Experts of a small language model: a softmax router.
Below are experts of layer 5 (counted from 0) of a mixture-of-experts language model. Rows are named router (the router's row for the expert), gate (a neuron's input weights, with its number), up (a neuron's input weights, with its number), down (a neuron's output weights, with its number) and show model dimensions 384-447. Each number is 500 + 40 x the weight over its row's rms, rounded and kept within 0 to 999. Numbers have three digits each.
After each expert's rows: "comes after" lists some tokens at least twice as common just before its tokens as in all text; "comes before" lists some tokens at least twice as common just after its tokens as in all text. This comes from a sample of Wikipedia text that the model never trained on. Tokens count by the router's weight.

# expert 41
router:492530438452471536587410504475548511499577529491562492449502489544501505525463536480554479509522445522516530519452516402443521459469517492491544548476497512540448493566461479525490497446516470
gate0:477532525406460517485542489502481475473519512547452441512544506461446504390551462531488490477543518469444427465527559534514512445513478564447550506547466507527463486531531455560463444557565503
up0:497460482482517507497435441495482492519498571543513519556504505546481503450553463537507498495476501548506469536587560510520551467470531506478553403516428598522517488497535504552480392501508473
down0:544478429506420461494509538533563515467470530469453466556460477521555502498490521438482465397482431467486506469577453445455544500527490494459474452432551431472565469502491527490497521460513461
gate1:479515489564471497506553464448484508486513515516455388548513484505441539481530546520461446461505435501462528454497488454541569465478506504533496500510519497460532494532490575567489498496489474
up1:529496494544529517526520489532499554474500509511514511521523481485537492509444511523522478480532598469503515522495559496518508473504474502476491563574500427534542562507498473490583474545543542
down1:469536534472542493515477511495492535504571527562497487560468525537594455527486527508521537531506492546494551511470471457546554540417465521533480454475488564585453569473468542533428464552414526
gate2:562478514441516504597555480459508563431510568482509520529573488582528499492484485468520488491394471497564550572503571426480563486472464509565568507484403458516536490519507509474487495497541481
up2:498555485539437474515484579473542536482461515580497513449563483487549508528530506545506494434573621550439522531514524495491491531534494487536505519476517440489433544478511498445526505503517485
down2:535567482488455408580475488567527535476496503471497477500475479476577520530479429459473540483559433516516562561490535477520473481464447519493547484499500532537481527504538452492497506609509498
comes after: " ", "2", "0", "1", "5", " |"
comes before: " ", " |", "|", " −", "2", "0"

# expert 83
router:512485484576430440563491491489472509501519438458469546455445442480474427472526465547508533506512539540453511501471479500431509522456498552436463510416524466516497495531507430416507459516530447
gate0:454538478562474521473509524564469530432477517483446508498478566485507415517523503575496537524508524461435551498496608544468517499451516529432493501461519435531506488588500508451467488521497502
up0:558510462560537512501458505556509469527483465544439545486432504434522467509493490478531502457508525505459445404498468539490461512400525585520497480533479464498535464489485541470511517511502491
down0:494501576500504516517514513474548443517519507532558534489462516549412423516496471500520542472534542527537526535474493512427495516532432493527553510509405484512538500502507498531537450456546505
gate1:486481492430542509514457516482496523447481545548522497505519479471488481442491533517484510529528514502449558490501484487464410500585534460552452469475500484515506482526562476511521466455479504
up1:511532515549446445496495561499595545582424487517499495430537493503502555505536557447528555474513485501495452549517527511507509524488510524522542516493481539425506514519499535536543453517456520
down1:515442472531475474510466488497518452465471536500413517455510469575490524602449474461499521509511525487535494519601504437538521508544508505527391520530475533485536516455556489542480495460522451
gate2:563599552467464490509452566435469448454424453498480489487469493492499510431547463529470552571553528488518474475519566499540481530540511462498447471457519561530415598468474481434531509516455537
up2:477452440548538508565519440523476535478533505478576508491470460565514388478482523564521528473504459567441504478485509489517501516513465466516544602497460484508517479505512542526548440473541523
down2:458463502419483514492489544589519455511508517549502436496521457480433526495499547537502495448504507515545416571496504511495496507480492457520465412475561554469468502542489505410435555517519507
comes after: " |", " ", ")", "0", " Albums", "\""
comes before: " ", " |", "0", "1", "3", "4"

# expert 44
router:451450494498551545443475537589537428490475550519520465481477513516519448483472542494555518481471475535441481446505487505556511525549490522549440512548487448490478581514538544447470520473522567
gate15:469508568534588409546509533568442509495507470556532570441491440477528524493551424557533584432512480482456457527485493577476480461538568587499554532451460552450509524538524534543541523508437440
up15:502500536447527457513508530548462512544480459502514488531515431476462436505609450528496491470531539443474465503479507543467563457510522447571554487489469478476568506495453517441539543509458440
down15:560540435532415436500425519547537491486516439502492504522452564545559521450513544507418480465472529551542474481550548462489479532460533582460437527478516529523462534510451468539504480538554426
gate16:579570551493540496532527502545422485546447473558565459494493401459497562472541544436480438564460458496495476481562479513530492545495471564552498429465526518459458585503503517526469535509505503
up16:522515530493527493569567443528500493564466514459490471476447446556524566537474516403461546587511490461485446427549490512545515531534520561552515473510498524439497576532561512527511516494506461
down16:469523542495565518555497540530527457543460484551495490501464469404458526437551548531493533496507448500531528486502444473485408450464475483440477517517418527417551441465537512555484480473547540
gate17:456516573605524488510473483444511534583483558544493463446519515469566550444451520531527496514560485542540436483487466496522470508546543533501494481531456476485451527464470530570527477466477511
up17:485450589516550479530520454435528557546489546527494468508522556560554543504465479526507481584543462569527464471560390498507526541590518525464502463556434458496533464516506585537545492490545518
down17:509450471470494508425494533499448499425493490447532461472366545503486479485524487443586536553518564468542475511450531432539510546534522515488510493471506454503514531485457489520498489502460489
comes after: " to", " he", " also", " was", " which", ","
comes before: " the", " to", " in", " a", " by", " on"

# expert 49
router:494473481564375456537434514443528550511522471517537510451571511498483528496515429442450458444500426597507496536472505412486545447522501559475532466455486490467561460553486530550472498491506465
gate0:504475514474565500451549550496508502472512424417460534457565460553525468424520510556485461497469484448519440521515482527508501515501479505493480517501486496358538508514511487515528550481503557
up0:554560504466473471512555438567439491559500542507494485453470464479479533585502526546593491513506580435493466483562472566538457559509532549433508509512439487498511519470484439508547478545558456
down0:519455486484513438540530443520523482487497516501505519440576517473483526529511457445496525443512505496506537498443552516563520475553523492491551512449560520539489524535536568509490527464479535
gate1:492567470486516562526506535448507498482507495401467483488488503444505505466487518532608449504483549452544499560547504544569491513571432468491479470532452507458489546436493438387488503456475558
up1:516530477497494599498490484528467536540487471482493445527515523455459481533537498589512388451481527464535514563533470544496487497528513550500492502503461449406497521530442449494470463545464570
down1:492481509487483546523509488464476453544495509473494566470495441533490500496569462485422550446540497472543588400553555477561443494453500430528520484483532474440417448460498482411537477447520549
gate2:461441572494543553500502478520484531477488464490486511488519500464490443499528493489488479509451533505492447486462539459521510512552548532522487528475460453501504475504597474521464488529529481
up2:461469569536581554510441523484502522558493480473480492510500478484502457541553458526534493458494545467531476519470577501458539488481515530538469452474469516487524476487558497517473458489451504
down2:557553538411522469498506495502507537522463454451547506443415490524483521440487576518475477560497491514527413514402508548465541483481506466548537440369489503512490459530492513512586510537522515
comes after: " ", " (", "_{", " U", "+", "I"
comes before: "0", "9", "8", "2", "–", "5"

# expert 89
router:531474506447498586591489489426441514526470562442500556499487455452486527551482576505517470564533525517462493529443484483498555481485502526578587527445459465445469542525501517519554427422456474
gate0:461504486473465483504568502507503508517451491461439490428547532457508558533462471509470464472490497527505549599484438494499485518475460473499483435555530447466536484473521494529549452538518523
up0:490492488527453499523512535387527527512582537466486585485514430431492472509508498509531589481496471455509521487452551485442538460387530496473573437462492518517457451480549495463494493482495484
down0:519364530538488561547437409510545448443498479479483554524501491519479473515467545477509524482448553571494462490495495582549550442472497549514470477542509473528479528537474505557531497518441598
gate1:544542522500506488536507564523494489514520460492502504447485511488542508469482492501579478519512469498512551434478484523471409487559538563537476612513498505469446520460574493435471494520574529
up1:512568475489541520526557527515507468531526447548530494427512517456584452496549522477578508500463481472506533461519523577463421467536550492504519509499499474510455564425541521505587484502554465
down1:502489497482482531525548497464507503590562535556516510538393515459428540452553444418451561588471505437482468495458518426536489532468525506457525526441528443477506524467522389494569564586450490
gate2:492528468527519511528491471557517500474540500536473534480563506460501457522557435517473508491447513501516524566500558496497520495503497505547532432491496430525541462531521512561492506457524592
up2:535539484481556504538542523463491481486481532512599506495481499540521503491455459452557449421484538545484507496446498495478495489563588499530527501510535441483501489497585543523555436536516510
down2:511496498520439485469471545525512501578506488529538505487510540552556496473546536560586582439479580501446503530468512495528587506439522455476515501522479494564492504540495521508538429547473464
comes after: " |", ".", "\n", "|---|---|---|---|---|---|", "|---|---|---|---|---|", "|---|---|---|---|"
comes before: "|", "\n", "|---|---|---|---|---|---|", "|---|---|---|---|---|", "|---|---|---|---|", "|---|---|---|---"

# expert 57
router:509444486463456463595461442466524468489498487501510525473508551504543549520463472547513544523510447466440513510444528479476536542437540513500545525439486503499497406539492479500487470435556484
gate0:494574524467533514537573515472469463538560491464491538524427475449548473468499524463455530469517463496517507514462484597532494499494504521475505503537514513408490503449423560463448525537483558
up0:545508516453477509558500446377534494435481482482530514458435549563537485477497492536461525485534461503470491528450470487498523471456463508455547524532505445502485599507526591526487530531558515
down0:532470526562533447440546509538480506580498462518463471507518517465489568537484449488503520502516480485539488465467494459557516502496475481487521506495503480462496532466437501523559507530503488
gate1:469492557544560507552510483505472430492476469519539512515477459422536469439548494501479496571523510404502457479468533529418533524478493492541474428469484496496458492486466444489482481525531518
up1:515573535468521502498465515496520527491555587439497511512484483479473532511395519508500446491553488512492545460501506565501548484532489536541569511594507541514515467520575496521469518509478493
down1:471538453484468475454479519504466481612565503453501458508542521533472473540553536533536486473444470474428520535481504529508439406559519477516462510441479548454509525536530490506534430464485558
gate2:534430462451472558504473501454516433525516447488459520516598524518553453549586495510502544573542529425500420502524547507474490506523503515509454487405512483521467501549464501510462456454474518
up2:452479554558405537513536501490468509438448578571453471549490509472461509553446510564514537503456463566453540398507567460492511515496487421500423585463495500535419495483503540597482515514503447
down2:525491579597503456462475520517447465522482566519480501516511445412528517448429434509467533501485533481485523551498478488487506450480498555547515519517457429511497560504460482473533431524514537
comes after: " ", "2", "1", " (", "9", "0"
comes before: "9", "0", "2", "1", "8", "7"

# expert 39
router:564534448567479469458491532464519571530507511493559494454577517533588492599481486393433520490448506441511526532437590497552501533496519484537529507416497451472536474525531433451512486431467464
gate0:450497468488496529509467564537505508557516543535530477454494540449522512566532536491545500481498464513440488573483598492618485530526518588596488553475437445585506522530522382498496481458513563
up0:573423457521473501449458574492531419501513478534516536525494541522550512540593517510436516516473505540530507472485520451531481505450515495474539472439494448499473474465521572550424481477459395
down0:498543538473508466506564516381439523475431495481483507544518454485427488529528571510506528562434537464499516478545505526538494536456458482520564467561409456507477553507507463450534417505545531
gate1:487469448517501426519545412495504470491598433550521471457520476428501498490472508552503503578476471508509543534462479549513486524509488455557493485463426526494476499537507480455515506462504585
up1:467422393524492464471548433521441542529552483531554477473481475435510517498467515436497481515514519612429449531454511537559514529458508462604509503465466532476553460458516389442606506477519657
down1:461465509464455495534506459588442486485543490559518531532547504484514481416579505458514545480546492494539457447514518459491522520487521531430507505465501496470469509514472556477471461497590444
gate2:507443536546524450495489468453473571490485562487529473492487502490498498451564480455542517495561549514514505610515556578542511528528512458489474560528490437595502541499494510428503472579461508
up2:438529604547503553561487521514527490486486546573541533480465530544436509490497515498476497446534428524473500499473552483440494456484535508553569536470472525485459462472510469529532469474524436
down2:619504499482508448485468514528534562502484510489492407427454560542543541518485577507573495491500454486498525512490480572509482483482442474498451471410472439515500553466471522532518492534490508
comes after: " ", "|", "–", "0", "1", "9"
comes before: " |", "4", "3", "5", "0", "6"

# expert 94
router:492541559569553444389488494569514483563527475446488467545546538482538483510577477480454404495505450507553504536459554559506525466445523532522539481531486487470567459483503531456504526450550546
gate34:542471573423488455520448486519468460512532575456515497544515488529512488500463508545494498503482500495506488575502517484531508489457488408476493544482507508499411500411467490527488460511538497
up34:509507517543445488538503463491536577502469466529509480485492588506565500564535557498468507494507505449502459445495444504508507454520539569477511567513477403438522441596512572457507463492533465
down34:506486493473460484549505460455476565574493507414551570510508412414496508540493520436525545552550501525484465516476481480469521563553518509453543504576496513526519560525488463472499543511470450
gate35:502498462453485500554534475460508452460476447489490475533434505468471514543527530525593449531517545483470470496526488519499482551552420425490532472504596443516461482531540441466537529486550455
up35:517528425499446512539507522430424488452508515503477517416481491542461511446499576465563563520543498548523558505499477448506608539513477471495517464500494464483475534486491500504517477499464477
down35:486529463465550530439442516499555481484506505494457454492471535553485482521531551455449523487429486536506501562509486513429537412489549431455521499467532429417459478526493542479505511499484530
gate36:470469507461440515512462477520492489516521568495508476555518543462520521523560559497444491479506536500494451460472492525520511504499504453430428524471508522476479521527480525511488502532484500
up36:553526457609502515506524475492536486526513437512547449507437512485527488591553536509479477468531457476489526491557494545460491512538459496533552473539512509443512491518473504446461546448492494
down36:521430543504437506553497536416442472524488472478489497538586516458508553512550487552483520494556550489510457452499486554569461518481553488493536501555532442434521464584500510481525500542604525
comes after: "1", " ", "2", " (", " $", ","
comes before: "0", "9", "8", "7", "5", "6"

# expert 29
router:518492531473557516464453533536600469470471556491521431485492482465491486496446552453533534470431470484460512462480496528500446516539521471541425534531440478464514549508530527423481528492467521
gate0:398501500472461478528475487422456529493570496491405591457476475541516513477460516567535539538487523539545534483492516545456565567452486521540500472497530519538525404482533474493545514521456527
up0:518484462505477521465474447504518495515495501420470520576478516434462499495461525466446493573522473535550505444511512494547481500480514482500516513526473521500602512465510527499497502547501551
down0:410515484500509533495449450534508588515514483530504598508467520569500459456495513476513506539416531487563458476487497511465492505497495522527490504485497522510555531525500508469503434441453516
gate1:508465502534418474404486476534486520522503467588457534462521508475463536486460430492528508486567499510538520518471452474508461573520552575503478467506508555474486435491424533508537499572501537
up1:487536501540452520488501467527560562512451423549502547508504546475485487471468387473535455499536489518543533561468461526502469540545500592478460503503478546494472452502474581479524559541541457
down1:517542469500496523589428480541490467443517481531500511564452564427531538481439486485473489536514534505520445573503464463522493517469469517418488445471510465487459521521463562548514596492587498
gate2:479540490573513492470569432458485524415526510500444510505486503470478532484547503506507456504561475511553600506457447487480455580540553514510475445530526458565473534544533413505508469563413508
up2:539519504494545539515468549540470464528497526496569509458496444468550430472441576483525507486494541468444425533495534533526517456463492524518478527519532508480536523528449455494409473478558504
down2:500477523520568560433476498522503549548533529639419423493534396543479472534566541515486538481503498473515573437539549505488501528567508442542491469518490541491484591489461566525533453504479573
comes after: " was", " is", " were", " be", " been", " he"
comes before: " in", " by", " to", " on", " as", " for"

# expert 2
router:579524530445495457524480497481526505497545521486492553494454543539491481490477536440534485545487552508473495432460486542454505474544538499532520540470487450521466510526516507583515533533551478
gate0:552481533523482520466495477535532459440455497518448559489534520512453491515528446531523458502551521513461451522522462511520492551526446498520506458436567453497497554456566478539548463488487490
up0:566545507490489531468474443448509498449522555488475491456464515566489481631485480501597486510491510574474473532477492532585493551536484484503500466458575443507453547468549487524518433547472506
down0:518521454518522560437477508524479518524565563527465520585531484517562439486464508474454541479469460518472420538495482472416540517499478511552451425520584476567462549508565545572497434527524453
gate1:527545531482466438519489504573474500512488514431614485429430490412454537545478535452535437557455448527572505450470560447530456421515583499489406492515562506520503399449497555556518529499467472
up1:532469561538481495466471497518475448466460463487520513525508509465548552526489488533519592528510496564468451498529510559488481452459489502487509488584534458532519483449470497512509508476510501
down1:510510481529504422477410537525537512526563490534482488515584525543533488544521447530509559432530558639543480611535428514513494535489489460406525437590564470469498493526535576545463504421600574
gate2:462542540544484473502538489586481458543486500513529496501491454489466497539540446475560399495436510490484501531499436482529438487527518493474460547598528517471514558390481524539517507472500549
up2:498558561454524460502489435539501521525563445485540556469422490531551492492504481458542517490457485590533443555488493529492483424519450509537449536522455500483453541427461525550507490492496552
down2:475476598517576531503482405532510499480559520395507527522449485477522551469503500527570504528560517567476555437573497494520504505505557471499427515451539438521493429432486575488430468447563544
comes after: "7", "8", "6", "0", "5", "9"
comes before: "\n", " |", ")", "N", " was", " +"

# expert 12
router:471479486518527553522507537553559423524468596538500506493474480517496465505419541493555523458521473515492480476487515529592465488529475499544438509530457495439513555538512528456484544451479547
gate15:501591488522488444537509496520480477546472515489517406517484527512461499533529526497519443492528540474524486441452503496489479541489494461460514478448465505414465481508471531451472489413437506
up15:517594502492522477442528525469475530539563482528566528524538540523458507506516481566435528483474419479528450478521476490426512436460467441482528496513508478515518493476468461494565440545566529
down15:482620495443467493441434576474458532490486530477455578570508489521543563447538478494399531503542495499535501509540491502483431455496548556506475435440469431528479479515480530440490497509458547
gate16:457419448467495512538554553393513546493610497478450530544564486494511486536539424434570500466519515487457466586462448483441489509519506485484507494517475502464430522454493427525515499504506510
up16:549595518460472467457468401526508500560406473508478431563543463491484485467483498566439503517500516502510534445552559515487472509492450495373513501519526531571526496442493438527458465496555452
down16:459475494532518538445478472488511534500423428501435511542597502519558520552566456457431494524490473625480524514543505547526495473555492461480489497551470542530485544525479506523483490581444477
gate17:522508494533505465497586444459504431519507505453467462511521502543523500530533478465455533614446499542514539507545540462486547469534461532466534462491585545474507416517476484532548466516491536
up17:507477502459462471487490555487506559545530459605517552511480546525542535434560514479553518457447635462497497540514440522469447529453491467517506497468497513513493532516449481470507479491541516
down17:569525479450569488477531505492448456547524434556532433513495479506516563596506415509477453492545508431459500450538520565433487455516470482505499438528551518517527427482443523559519547526499487
comes after: " to", " he", " and", " also", " was", " He"
comes before: " the", " a", " to", " his", " that", " by"

# expert 76
router:514506501417555475573440532498533524444531482501517601443530507539487482473511517435544447504490524616497482518415507523427510486531504541511531485445435504438469554536555520580517475435518538
gate0:515533506432493512494573420548462514541529543538544515516544476492432531484435514522493439508546456451501503530505612541496432495514535428539516518496500593481516522457516442470449477388423473
up0:465437473606515537507492561441556510528500464512486488487459549513474514506579510495505556515552422483482540578492464524490532510504386575466479516484514535527497456576505484492537513550541534
down0:474462497518538483425454444511611485513460481541490529536425570519488546480537390568534485560454528468553545478491446453547454464521466519515525464530483445442565521517533424486528458400490500
gate1:475568459495435495478440479518544546502472459540545509448488463508497503517519453537489489498518447556547498553473495457516520520495491517505444501528506506466492439535480562551514447490449502
up1:492543520565442507487490488566462528559475501492403545511540425436493489528530510509495496521440523525491431546501512455502477496473481527522513543438507504506481518519479492558548446504469441
down1:605449537513472496453544523511478520469526516537549431501436545467524440531470525438528439511460501519549535496499441531484500491573552485534493445553592504556539478426538536529513504519507497
gate2:527550528413492543520594567528510514432544498467453511572452520491459541495503533528501424488429446412488497491518499469507445568464558495439517476530493431516513455448521524529494510553555416
up2:448506511470562474475487618541522482495592482454479554513431539483490494544533456479516470458477548501525548468435477544484532516512497522526498465489461503468468478470496530510500610510488465
down2:493511530507536466451512508496465497566592470504504518550446512475522507500572444470483490453489517546537473489448432475556521462505489595498442462509476504430518502453467472496458530480445479
comes after: ")", "0", " medal", "3", "6", "5"
comes before: " ", " +", " —", " −", " Bronze", " Gold"

# expert 48
router:483458467522451515535479444548431534562514542440475532530514473531447510522553559483455556515448503457505523532455517478463497514453435509527506482430429497440464516555497512441564493462473495
gate0:511514525457547477455559527455415479445407497457470502518528529544440484474513499459512498485408534510496517502529537450503466496485494462500514408477548459492488497496503545517447520563468495
up0:477482458574528527491464490514561459439536510529472483399517485531492508543498508548495464531507526482536494511495484503496472436433505502544516502493513494606497521453552470556493435565490526
down0:514514405556493542529523488575504438430476538529479507570457531554519445501440445537494494440511552553531463475485433524517519475481475482511483475557568466409491590536515524480459516557517474
gate1:460436524544389559496554433528507496557534547506451452546495489531447466527472460520560453481492522513424465466512498510504504520587480488463434537470529385461529593578485502442483419549531516
up1:514468540504465504489479553438459508468478505554519474534487472520420415529517512502428445545555621541495505550493488453494508459495497497508506466501449469561456608565544542492490461558577566
down1:431474546530449493480464528604430470526412498522547523500511494570417517443450470516484471513465424475499500464517511494509491551476464480465546495471491513501484474421489486518541499486549499
gate2:475530462469524522530459474483518539514506510494510500436531478506463489497455505501453465478539447509531588537518492442461434475488510434520492499464481524564431486556512510514528439504487532
up2:544484492470528434450521512504473500584513466472505499502468464540549532451525444457445493552437497541521485491495510531536511554482450498559499520541556442476524473495482524477467441469482500
down2:480533457487442503599471524489508458536563529530513461397452526455511524483542518565518585552524370582450466489428537540497498483489530543503485503504416479576514460540485476490463490492525478
comes after: "\n", " Team", " Party", " Candidate", " Year", " Votes"
comes before: " ", "\n", "|", " Year", " Team", " Votes"

# expert 56
router:534476531513559466533482503501539527520493489450555486496491567490556494492509498469512538531575436520424468545471535512508497473473566549482600502509505519499508456573503528528516528420538525
gate0:538494446505494461514497561496536511499477415490432472556481525469520533521465460480422540519483461505519438503478511514517439514422443504486514487507563581530470508552492468544480488499601436
up0:461472571503582489520517573604454509527498467491483493513393447460551452543487474469467526576567494430470527563473513483482565503483509548488477465484570459467491438439496514490526481560491447
down0:541407467504552425466522530457512470480529497519587542470529512451570512492512486481430536495536489560492469454481556501505520474435449533473476521507424484552478481539431553513466486463574566
gate1:497520452487480523459416605518513527449469519513469485433584406503532503554519470501527506495462508449500415543502510509543525512488519418526517455508511502497451529471477595524425376529530511
up1:493535504476504494487513474428477458550500549461530552519468412537426462547510534503534488505579490500543520572578477525515538513518493494476527478553508547447468493503548462506425476552457508
down1:471571539533537516536429507601523518495436609541533482532507594481545469440478511509498457489497437406498493534542520515481466523412479418608475513527486490489497499536464526471509505528472526
gate2:454491559552451582437542478509533574452465455547455476532517484473619431471554463534383469514457462418501489512537458481563482501455447400489472505466581399511454440529475569490495452441474434
up2:603461522462505451546572483511555469437394511497455504535503435520498497444620466463505499555513405385517441470587485479502502530524473445453555470514557421515437462541402496518515568421544465
down2:491481489515569420433466514514507528576514481503521541559483541508478496504472473460521538558483478449526512484502551505499540487419430487501509428577468483458478465499442494528444529532500557
comes after: " ", "9", "1", "0", "2", "4"
comes before: "0", "2", "3", "4", ".", "7"

# expert 35
router:547564477465451494523525499449452553514579491424530476465459476507562490490482596423494496509535507507473456531481471529513528488428484500554523454504464459415461509520512516451531474465500507
gate0:540444432481444501502457500493522481486492549457521498487505545548544490490523524486525545444489577526592481488536491484465476526488492503501463536491544507547503499516495490489495509558497446
up0:467527523512611568494603450555532491470496494520503553483518496497425499484495499537515440452446498482480498506549502540497438466529510534536540491503531493503514518506520515513512472479529497
down0:519559497475514436509463473536535465532525533449566507535425492533500527457551523464522516532525473502452508477449415499507498516481456526462527564492558507543503558546482552435530481434537489
gate1:527506559479462512565575490498501392475507572504515498473514520490508509480506529556438461497509499502496449533497494566551493560567533460425423521517503468471555482457529535544565489523487490
up1:485517497516621473457500521564484582527526461528520501502509446551491487460476430496571491504566491464511552467480534524429477445442461526552557536522544511541471567520509501451468505505555486
down1:501465518522484421491532565546459569521477603524491466567552548520490476525499435459461520526513456482498514531572514509448513541512544488520460521540580536551498475515518493548477461499504514
gate2:542512478499496491492567507546478495507495569498456495604519500431531449491526493407408436432507523488532525488583545495443447477541503482453537551597456538535492515491520488507538487437607490
up2:424449487432427466498540635489524503456497563457523512461503487509491475472491552493522474498450458500528475498543455532462516487458499445490446524451520530462474467502487497470574568490385491
down2:522500473471454469424472547507476537496480519464525533563543548512600488467517504486485494502453464555535435527427460509537589619479550493459494517472483482504525449545590543486527466458467469
comes after: ".", "\n", ").", ".\"", "\".", "=="
comes before: "\n", "==", " The", " He", "In", " In"

# expert 3
router:475525517503453459505543485467478568527510527488539528542497525481456443520504525527492461485552432509444519494444557545449533536451538510454533547450520475485524543528530521513473510504546461
gate0:541486542480455536464507475554487502521563428434503489506490497484472540431428562536532477503511585433504518441479514557442511494521503442454464455612428490497532489478569562418469409527461471
up0:402460432485557520504479470513564468427499507543520501488474520529548485513498537442496564512497490508399483539488490510557472459551486551572500529491583513520405532505485406518554497548477508
down0:453515521543540492530497567502495536513516468445536500491519496540519523602471509439471577523510508476473492519556541549532548593518575504514489546478464497513496512509440483481540496499481524
gate1:427532493512548581522425483450534473486527525505417460560482499569451520503523500507508515500505443460548503527542426496462486499496423531483469468470528477476505479529509496457444496499580512
up1:459584487462537538589477476474490525508602488524455477528448539552394500479490491444462530440478401534504478569498461508495487385509478510452500495537488524537512509516501485554489526482532527
down1:496435535524537446479580463520542430522484460492448524477445419462403424545466516447549539475516471492494518529472567441448507568481515544566537484501554529426519472500423593434422567526491561
gate2:498512483513490465556458566449492538488536487482515494446492510474499527487454446490482626382525525506554521497513511535508541487570481499493476526503560475466390547515493504484538477452518448
up2:554386543468463499493503510509488447529423575497517536481500479490517491491521473433492515579524533553488491526466485464451427549485525510525550528471447550495518471446470553491555482496473490
down2:403522477488505478522406474485528434465536522491461513513524558453545538549448468455485504513506541525576459570442538505586524420470549548468445441513519519504501501512461561466503532465452554
comes after: "1", " |", "0", "4", "3", "9"
comes before: " /", "N", "1", "4", "3", "5"

# expert 25
router:506461530494494522514492466479531447432507579508413524561422522527510556503463549517545530515462473470451522488449466449566556557450498585413498502458466466501484545520481479534558451494508481
gate0:502480518508473455497441458477561512607493474543476569421491546529512525504418414507466493507528462435523529542468438510469458401486538491466502421540502514405501535517468495553489456538460495
up0:456529576485530533507582534507528476467448527564540416524481491449499485480493553515530488521522572457484521461508540453567489518595488458536517540435488438549509523486529528568501552491469511
down0:494577467497478415531577526480444490425501471531485506444509528526459480474499484510500502475439576418571472484490500591490501492548549479516533531429505520483578473448490529468583458470616499
gate1:449533457512423512480450494512489421565447485478492568498464495414488482517521486441547483515533480448546465479465514499482534521574574508501502519483564490514449468500527493505505457531542492
up1:488440532511481436487611505538484492528521523506507496456559507587534532527527509510474489502486528578473485498516540479546464550476478462555486506572523501446542500532468514511514539463437482
down1:512529438418459499545500497486532517504446535524510580479449625478501495460470496445457563505484424502531500449518487481491518512521529581505464466469428531539530453517453634462480523488422557
gate2:488534499493522484526465434484498478455524555545492472492517553477529496498506518572540510533531470464486474539486545522468525519511532431476538456576453532538485481537514543553424626495495479
up2:474540499458554519511525562510564526561440494561509546450489426539506451474427436473544499556513557510520486476467550452493529396502489518553511517451470479516489535479487485509536520508459499
down2:434535473544491515517469515520489521508456547521430442520526436487459493449492480508453513512593539437526463586596483481530488507517497427479464438475527524482512544529526538490550491504486465
comes after: "|", " |", " No", " Sheet", " Total", " Liberal"
comes before: " |", ":", "|", " medal", ";", " hold"

# expert 63
router:472556465533486507525499543515542539490588485535516458457510507491514499544484531492516421494480458430491499480425510489496562525536578519415552537488523470540430469527546436446448508455506536
gate0:509519485474523469591457489547547527498491505507500468449568483480508457478511542440490516485497546445579534476471522511407504502575531474520514561490415535496533504566567494518447515489503513
up0:512526469425509540556533564417486420550480520493482485542432536513459464507480546547444469598482483448418495505512560546480466552513485525458472541524519452501492513495503483505515521455525469
down0:472490560480498530505512518504515432426506530474489530532537446457454478539596523516499541514581507489457544511512485428538450505507528470543518566512485538534517511458459492511481464514487491
gate1:523519487521528521517552406485539507422525433518526469515409443491507481477504525532518514582461500478465522546497468499486523537501507458457525493506433514531493492502502447528481504470524565
up1:517457513418489478464455540485529464557479457520491507527567550448519503454559464481438502448522538531525457460545584509548485534430468478535482520521484518467513567535518490532550478509508468
down1:483494455485532536579478527531520518544540455456466538567463528529523514456486384429548499491521458479534537495557405446489498496515524475493529516476510529559476480457458484480470532500497415
gate2:484494472540482446489512496506507513463446490622497526468507453553499504450513400528540472505499509500460498537522522451555564608525456530523525408471519458521429576539499422542487502511461451
up2:492541542520477539479534515518520529591540548459492466477539519480531545484571504448434477515530507490503552417463464517445517469464512454500543492524450502413574457487463619506499535496510514
down2:487548563476466474568508547468488446547472547493486468530498502510519460563511558467447460541469514537583442512536474549512487518447517529498471502535526469524482549504474457428531482451483500
comes after: " ", " on", "1", "2", " November", " October"
comes before: "1", "2", ",", "0", "9", "3"